config.yaml
experts_per_token: 1
d_expert: 448
hidden_act: "swiglu"
moe_layers: [0, 1, 2, 3, 4, 5, 6, 7]
router_score: "sigmoid"
beta1: 0.95
train_tokens: 666700000
dataset: "wikipedia_en"
Below are experts of layer 5 (counted from 0) of a mixture-of-experts language model. Rows are named router (the router's row for the expert), gate (a neuron's input weights, with its number), up (a neuron's input weights, with its number) and show model dimensions 672-767. Each number is 128 + 32 x the weight over its row's rms, rounded and kept within 0 to 255. Numbers have three digits each.
Before each expert's rows: "mostly gets" lists some tokens that are sent to it at least half of the time; "gets" lists some tokens that make up at least twice as much of what it gets as of all text. This comes from a sample of Wikipedia text that the model never trained on. Tokens count by the router's weight.

# expert 4
mostly gets: ").", "However", ".\"", "\".", "After ", ";"
gets: ", ", ".", "| ", "|", "and ", "was "
router:086167181146098147168155107100140119111112082150145134144118145139153096112027114186101113154135131143141139103151133138160108117077102150120127095096103121169181159130144076141154160122150132115109104142138090144095104115170207101158114039077092113144119105122144084085101153115117085140
gate0:037138116104147172053092113177134112126081110133074098117127175125099115101135087164148105108150165137145143162104103132063128162123208172139165130190099102123166084093125167118093162098158157096190148089134125149157141074103084151080116107083150090135123061078107112180127175053164133121
up0:091198122138092057049157087126115149149149135130080150101088098143118122157127097131155116142152126165065102144118117138095126127127130132125090141150107196149143158115165140128100105159115143134124116082159159171119173101119097108099096105124123155094138129173138047088134095194184086110
gate1:119213121166174150232127153105142066107129222122125098132123096168156133165131150108151173104104111116098145121148152114124201139198131133125163079156115160138136175133117114116095177094126103178147159114135088128103151128094158133166108052200152137134107167153113101114133184115124166125
up1:075104111099120124106165159137129162131123061112110149085153118163118064124143114137101124119148147159132107158107175101077109082125106126136117117121115118148147120118157160121080089123205116156106125100072153086157122170140116178126115162166074093140129145127127122127093149081081112068
gate2:091099128120133115134189105165144148187082168081095114093155139113089094157146113142102107121114166127167106095168121107184121179192170178131136169172097109102175139089078134143144164105084163147125137138142213167123125101162097123123108090187109146174119044124116179171120132128094159177
up2:137089137157111093077110141125145122102154144190155107157083080134136122117084172149104134181171130130073135080132209145125075115113093049121133115111120093152104107103151150105114165096067081141130087071123090135175149172080121118076074124112101135108137107124156130169135133158176110078
gate3:133126106155098139105147172125088117134112212142139143092124133129129100113112106185155150107148120140156114130160153129125092082153164097131120149111141162138113095108098121145117144137167114051111151152165134137138100099151145110157126089139152174145123140099123122112140118136180118193
up3:081136125104106155133103166149187087126125079132130131096143140119114133172219151131106126085162108103154104165137188137082137161185111093111165095057137134108160148123105100166136123124075133153097140172135119099085178154099137197120108127122127093137134110130153098135150153103117095147
gate4:110136111199159134103118167135109100148054060104129124100179044151187117142087189132221197123102053123165140146126103098131115117104117147129133147136070136177080077101126132119150224129134141110108151157174157138168161071119085128138131112114130127094148151131163128074146152152136203118
up4:133120158174181142124093162080128151091208123115098176049073125104171149117147138142145106077137089126085038123128189154131084164103179102106087163042126133060119158168099152136082201129089138138159110162121196095136171131150060135118151118080171120134196074125185118131155124093131135089
gate5:174131150124128152098130122158151153129115113143176151101164058181073094124146091152108147203138094133134063156077102121129152129112217153117103073093123146111112172150091125148165118159153198113167139138156122123151094149094164119144177112148057143129096108131086141131112140126104106113
up5:188109150150156140134157089133135160146074110111137156125144088182092065117171129125120077166095181104107149172133115178152118127137151112060152117082088157093122144164117086166159150147065196107116144148103145126148138116107142142148114122120146152104191141157152151106111178124185108088
gate6:157136113097090092129122125124139124156116180140159152118133092106083063154119158111186118124172178137166107126101175155093109113134097154095123105113063117153158083129168130107181162140107128135185177136138158190185161161099146141115113138105146227132065171169089121131100117137069101122
up6:124131119093141124120134093102134143076070101116131150115065119093115151115133079080157109145121092130113139117134113172092162131143106185156090175081143120095113094185176161135117120088175126135125105102141073092115099085122176194154146195163113114117114142167075106140109104154157134087
gate7:123168099111156178112085118154102142112136181123083114168163155122082165117116163121100103072166139120191152128117132124091141157098168142108062102099109179132123114120179115142162077084107037194150128129175152123149160080181140106094108157141132155150071149125122167129081135164106181093
up7:141092140150092116134121135124153142137170189155103183098136144112077107174077128104104083103135129162183200089127108090142108122118240118111049104106155125095045135159047154128126105078156144131084098144139106131162128186073092065076120126112157099101125120123079127111115084154161061094
gate8:131131105145125156131188110074135112145124134105141150160125158079107134077109118159090157124067142105163155109160109085120007053118155126101148109085140169095130092134116122156103137129168103090134134116118170138072150052187104171118087117138102179073112149125169135067099143080145122144
up8:090095080109142090182149145147163144150148157116152161127034169173129122120171142092097140180099161150118141071075220178160088083061178143144126149094138164134172138069091096154099096103140128134099135157146122135134155138128103119129176148140160160129094156129044147212191102152103123109
gate9:112118091125230105074091124091135121099179128158111106137052089116104172141148075143119087151127121108123108127156083139172112094116135136113155133116106166110165126129155117093186157151154076174141129142124134157139119124103109124128155045086133181130146145150092084150124123117169176198
up9:153076168075130131171123116137099069139095146166091106155136120131105114148166057122187111194133164095092126110159126135114197145144117161146160100112103115124171122140102156110147159161156164116108114152108112118120166100155141154161123139138219100163139115120141188151130121097064059094

# expert 6
mostly gets: "On ", "}{", "−", "near ", "== ", "along "
gets: "of ", "in ", "to ", "a ", "-", "and "
router:124194145141134113126136084108109120154153065168103116157137132139151140113061107187097129096134156159146145133163096143111153057056102161137085128142095116181167090092128068107136146121205097120147090114085126135141119044119147117102085096077091091086054150130154047153150155100161093094
gate0:094065174169147136034154161106100142084098147150117159148118154181156137157067095092155126145137164160102093096109125120145122162102148131133115112150076119133159136217122091063110164088089219141204117145140138138109082100121150166145128086124168127102097081186079105141201112126102051149
up0:163071169172127166134164151090164123156076125109143120129093134205095155121088148111120119150142107152122145128135090112129114088129105136058112040142082171113131117140127145125163093143123095166180129157146131140181118093121172159088190148130111135137144141125057102151129208154050170214
gate1:060129158136091145166162092115110163153108156180108186165156148159116161127154134084134151102139137150145127069116079049086150174170180113118144118126092124164131088119068198153141142142110096149112155164207043173157075095139191140175136124140135162127124156134077125072147078088100113149
up1:157201134123125156173175112131127190142088086156143152101072106126146164145109113086112102089103099089133182123105119174106075127096117114083140130145186160162163115155111160160129154141135149071097095116085077087090078137125140153100132120101118114110151132112184113074166132121134162134
gate2:164129144164124087136090108141084091085145129108163099138115119131101107108133082142121101127078145163124159183131138176101077146130125149140137120086102115167117113159068169103052132092085135116108108161084154102165114138157096134158178099155145158063146181086119090155089163120186099136
up2:094126084099137152127106180125113112118140108102119109151137124121120149115146136116056108140158172114088105071164121100124141099141085150080129078102091146147165149132135109097098125108119100119150067113071117138139089104160190151095133151128132122138119097173107139123219082125115165121
gate3:145158155142098138175193119143163110140140156141137153088151115144145081093136114142146121118083116110181163125101148080126177171074133091141087113150120135076115170141143100167119195124102175141134131180124085178144158153014171155108137134154114110101172141147108076125140070052156107119
up3:138084105115160163153171133112110123100126083185148189191153132118126134105180151121107117100091118120142122162104125154136098117172113172123135117150121187109168143130149094114153075144153149117135119157100145084105143140119090092117095067191150130211078177128135127087111146150128120142
gate4:092164167180098124117109122085135105061146082166122141124138109214141070178102154134150080080143126112118115134115117163120186205106090104132084154123091141165113110083182093120135112078108112092158160192148076156190122114169181122141152128088130144115079141066061106078146077119150077122
up4:127140125055115126111140135135112144079210131165149127120121193099141107177179163171110143061129101164113110205088171063119143040167162170119102117102160140135150121152187114181070152143214167157103147125119073175071189135130123175112086118140231121114197102150070194153090103107145108130
gate5:088104120098118197098128124096125153139101092183135133137150104164092144120156139113118095122097121151141134187164140110047119138135137110102069160141143071135119120098117101133086107123126170163129091079127118158161086140161092152121096154090128104093103158191121167111109124119118154067
up5:110109199068103114146147121149126108112164156140096165132097078102105112162080116122118169084117195146120180123160166190121151087173152174066069103147137168116145129127143143128066143141169138168154144121151141081121105142154102069156103137111151067093167128160145149100130117150144164090
gate6:158127091158153097089127144158133097119119114078134173141104153150071038143140123060058111140187194152136102141195127069121076063139155163167136153104151074123108106141103138099174121094109141155150128083128114114121146126140175148141097196141133147172134092119070156184157089140158123102
up6:116141173126136122167102149128142162159127103086090078074117142124149121137180138162133135119112152116069094159130099133037184107088133139135142136099132179161201197152135102062164165088103132164123156113162127123170095160153169117127120171152096145194070148135095120061140111119163112135
gate7:081092149153100139123176138098126162105115174174132076107119100164135062138171113177106193162162161127143088131112083119103098126142183154163142113094124117144113122161145146114123135155143191138177082167118115182097129129137114117104152147129153119128155108094098161155120163155180081109
up7:125047183099098151165173106186015147150093125108113082146123117118130220181164183138161165116154123127129134116109088146138175099139180162118204142097118085132091107150138077141138158195121120123095122131115083123133135103143072090149156146087123113102112143112142149145126111167174089178
gate8:133120137089144117061146158115122122104092105109154111120112136167111115138159081107146130092146124148146184123176131111116084154118199155157126155114123110116100143158125104123138131094201138179137151097105130128080129133152155133135172148133151096130121169112119093137154085116121135071
up8:132147168143107143074106171174132112143113075166095103098053088091134132136134101133081185106111069156172124132153134128083089123065105090109155160154125167062176104113157080159194163097118113120110145150148141122166122152173132062113123164123120151137096138112124088113132154108129174073
gate9:134103093170133161157084102151129169121126134115101186125065198150154140101162163108104097161120108198119160163106154113145085088109170150097144099144125141061060123136137166130122079101204135153126103130194183145184156043131169121146110137130152153099129111129105077153144146093124160144
up9:130132157127096135126135125142168092099148115200108093122114101098190106100146107148145094130119137091119115075149148116155144087094124085167123124053115165178162122105139129121112178150172209162096120128084075084127120109158104167145076141167154113169094175095134142079143094149086134135

# expert 7
mostly gets: "\n\n", "\". ", ".\" ", "\n ", "\n", "); "
gets: "\n", "the ", "| ", "\n\n", ". ", ", "
router:164078115168148184130073147126099124131131117130159150122144076119139128123111159115114146071136135114189148150122117128103100131025140140155094123135142115123158135139126073104127143126117125141136160108147138113123140123112148194094197119172117124151024164131129139158133118116138081128
gate0:186078110094132150171169162096122152101106150114052086099150180135058117159151101151039125178144113129094129184119148101115171095140084162065136179104124091198098104147147104092092089074113109166153125162146113092133144025134114161112103131086113113121160147121100140150106177119111153162
up0:161157081152148169084102152161146111103132181126068143152076170138122127111091093105138092137148074178130128167125114091142091125115095147143115094154110111127165213202081132096176098105110198113118135122097153086178133174154200164113083117170145119125148146102057113162074143139081175147
gate1:134156122115140110157137120120211142098140116185180114131145095198160098172183127158119113122144134182130141141155166157156145114122197100068126177143096117099101089108120150147119113127135149148149151127148167101139178168101134133068112156085145089069147135120101109133097153155114127125
up1:104161165163099130130157170081136136120154127118126128134144134122108167146081129095138131121097131150123148139134127163134191142097128123149157133076117099129040079121178190106106175108123063122130140145129137094158082142093109125145112125167101154109206119123117149149123153122113144179
gate2:142122126110120120154157178200087119111139057103154090131106112165143139136081105110088150107079050083176111146214151122117130140097177119120139136100124096125158233146138128149154134146198101145141184139089118126138123104097083181063113135095124149134131156132129184116124161130124063115
up2:188133129118148087097118088121126120119121168153205081078142171184097152144140118124140145165163100165118159171128139101204172119138162160175104119148161136194106146069166086116152128139136108105167091134076122159156161113123170089126122184125179044138112111099137174200151167138155173120
gate3:125067153121181103140152130142085131109101151108113170095068142128172127106124104140125179150132152103150136147136120179132125137119138104117116096169117139118151126155138155127039132088106114099139128155094146122102127144122111076104109096132109118160191138092115090108123139117128113114
up3:065121073149072085129110150082107162144138115094143083147037121123126143106168072129063089182096094127154155108093162124113149144127137072138153128122103169068122202179118148143158115141143095186114088180112099135141086026178099075111156099098070068104151112132143108095100097155123109098
gate4:202125119144129075179132164173118164108176246176103104179083112081186122117150143139141100154164148149129134065163115126119149172158128149096137114148160120122077057117148110137083116115162118151071065082150116145167150117128176122089136116107098196142144137109109163114129094157136146172
up4:111152083114122185093137106133063104115167068109111108039091159168142154094123099192133114119158165147082106137089133104132170182155149089082143133118092112184100112133175141113114119084151153159034088070196112129086128162153188136105142172171150130124104152142130122125120084118139096136
gate5:120190114113122163121119219087165091154183102164142148102072171124167162081136123165075081177143154113075130096115120132137109096150105093137144099178152155123131099122150126159103129099144082126081129101102165162145103144171157148110177145106129147072127126154148142176160117138157223173
up5:121084128107147133130127051164116110085118130163142156164194102133114085079119133118181153131091159153165183164119127094190161152142227235064160132108120089141145142144119075060153113111101130167180162175127118111122107082196122164138113234152171127193140133139122146152088119149151081097
gate6:090126136152134092150128147142170097117160127089153117130174145109140103094133132098116105136154099173108043045134104185172100157057122163152149108143127102138129125180077082182091154124194147107135077135098097109107095130160144126130137138140105105155116178148122157085165101158048124163
up6:106111189147136130120070145143140145098143159119173136179096162192138148156151125126141137128102104119148174123148142111068099097078157141138126092124147141119183150117117146095128149055150128105125119141131088202149131130071162128196142058152134121090131109155084123150064171146146130103
gate7:162119131143105143120105157138120107152108085139102112152127171157141150115134113123157125128143145132093094141154082136163154146143147108113100160176098149075133121117190121096107122046137199102134100170098164141172155113139131099156107098136136122100149162098091173064136154138143086105
up7:097094066121145117095136168106106136147141078092146131163153185133149124173161130155148158161120150127147137117138177156159113143158159134136123111125185111140155121129131110105058118124129120127133165140136136083170200170094143133121090129119162142123061117105066157124170095158116112114
gate8:100173133209164121179199130151138132135132118132125191103082114155139166112132151157096124173129142134070067130079126153092096109141102102228092145116181124088123140192156143127080099160113133147128138068095102132174138162126131135127116165184174200137115144150117165126147074137162074100
up8:058110111171191103204161120151100143089132093169153192087100113182151152091174125106089138132106144119096124087101155153094083094152074099170167106100168126171073181167139151132114162204135157178138118120118108123147108195131139136104151140163139194097116173124185144139122106121120094076
gate9:093132184145089087133104105158066134140123097191139152066093117115148112114169122136141156199146105170094093120100164124162129176083145111099068122114103106125128070191051122147107110091148236119117083064088117156065118067125116111132126145057127182133185096168050081101157095083179103134
up9:124083081129171110111173073197049128117118100159204200113122093094102161125132088185158186141118144149123131061132156154156103127139144128096167090113120145093149095111091149143132114103124195137117111101154169159062129147140153107081177124093152162111185121134095114095137126110133096098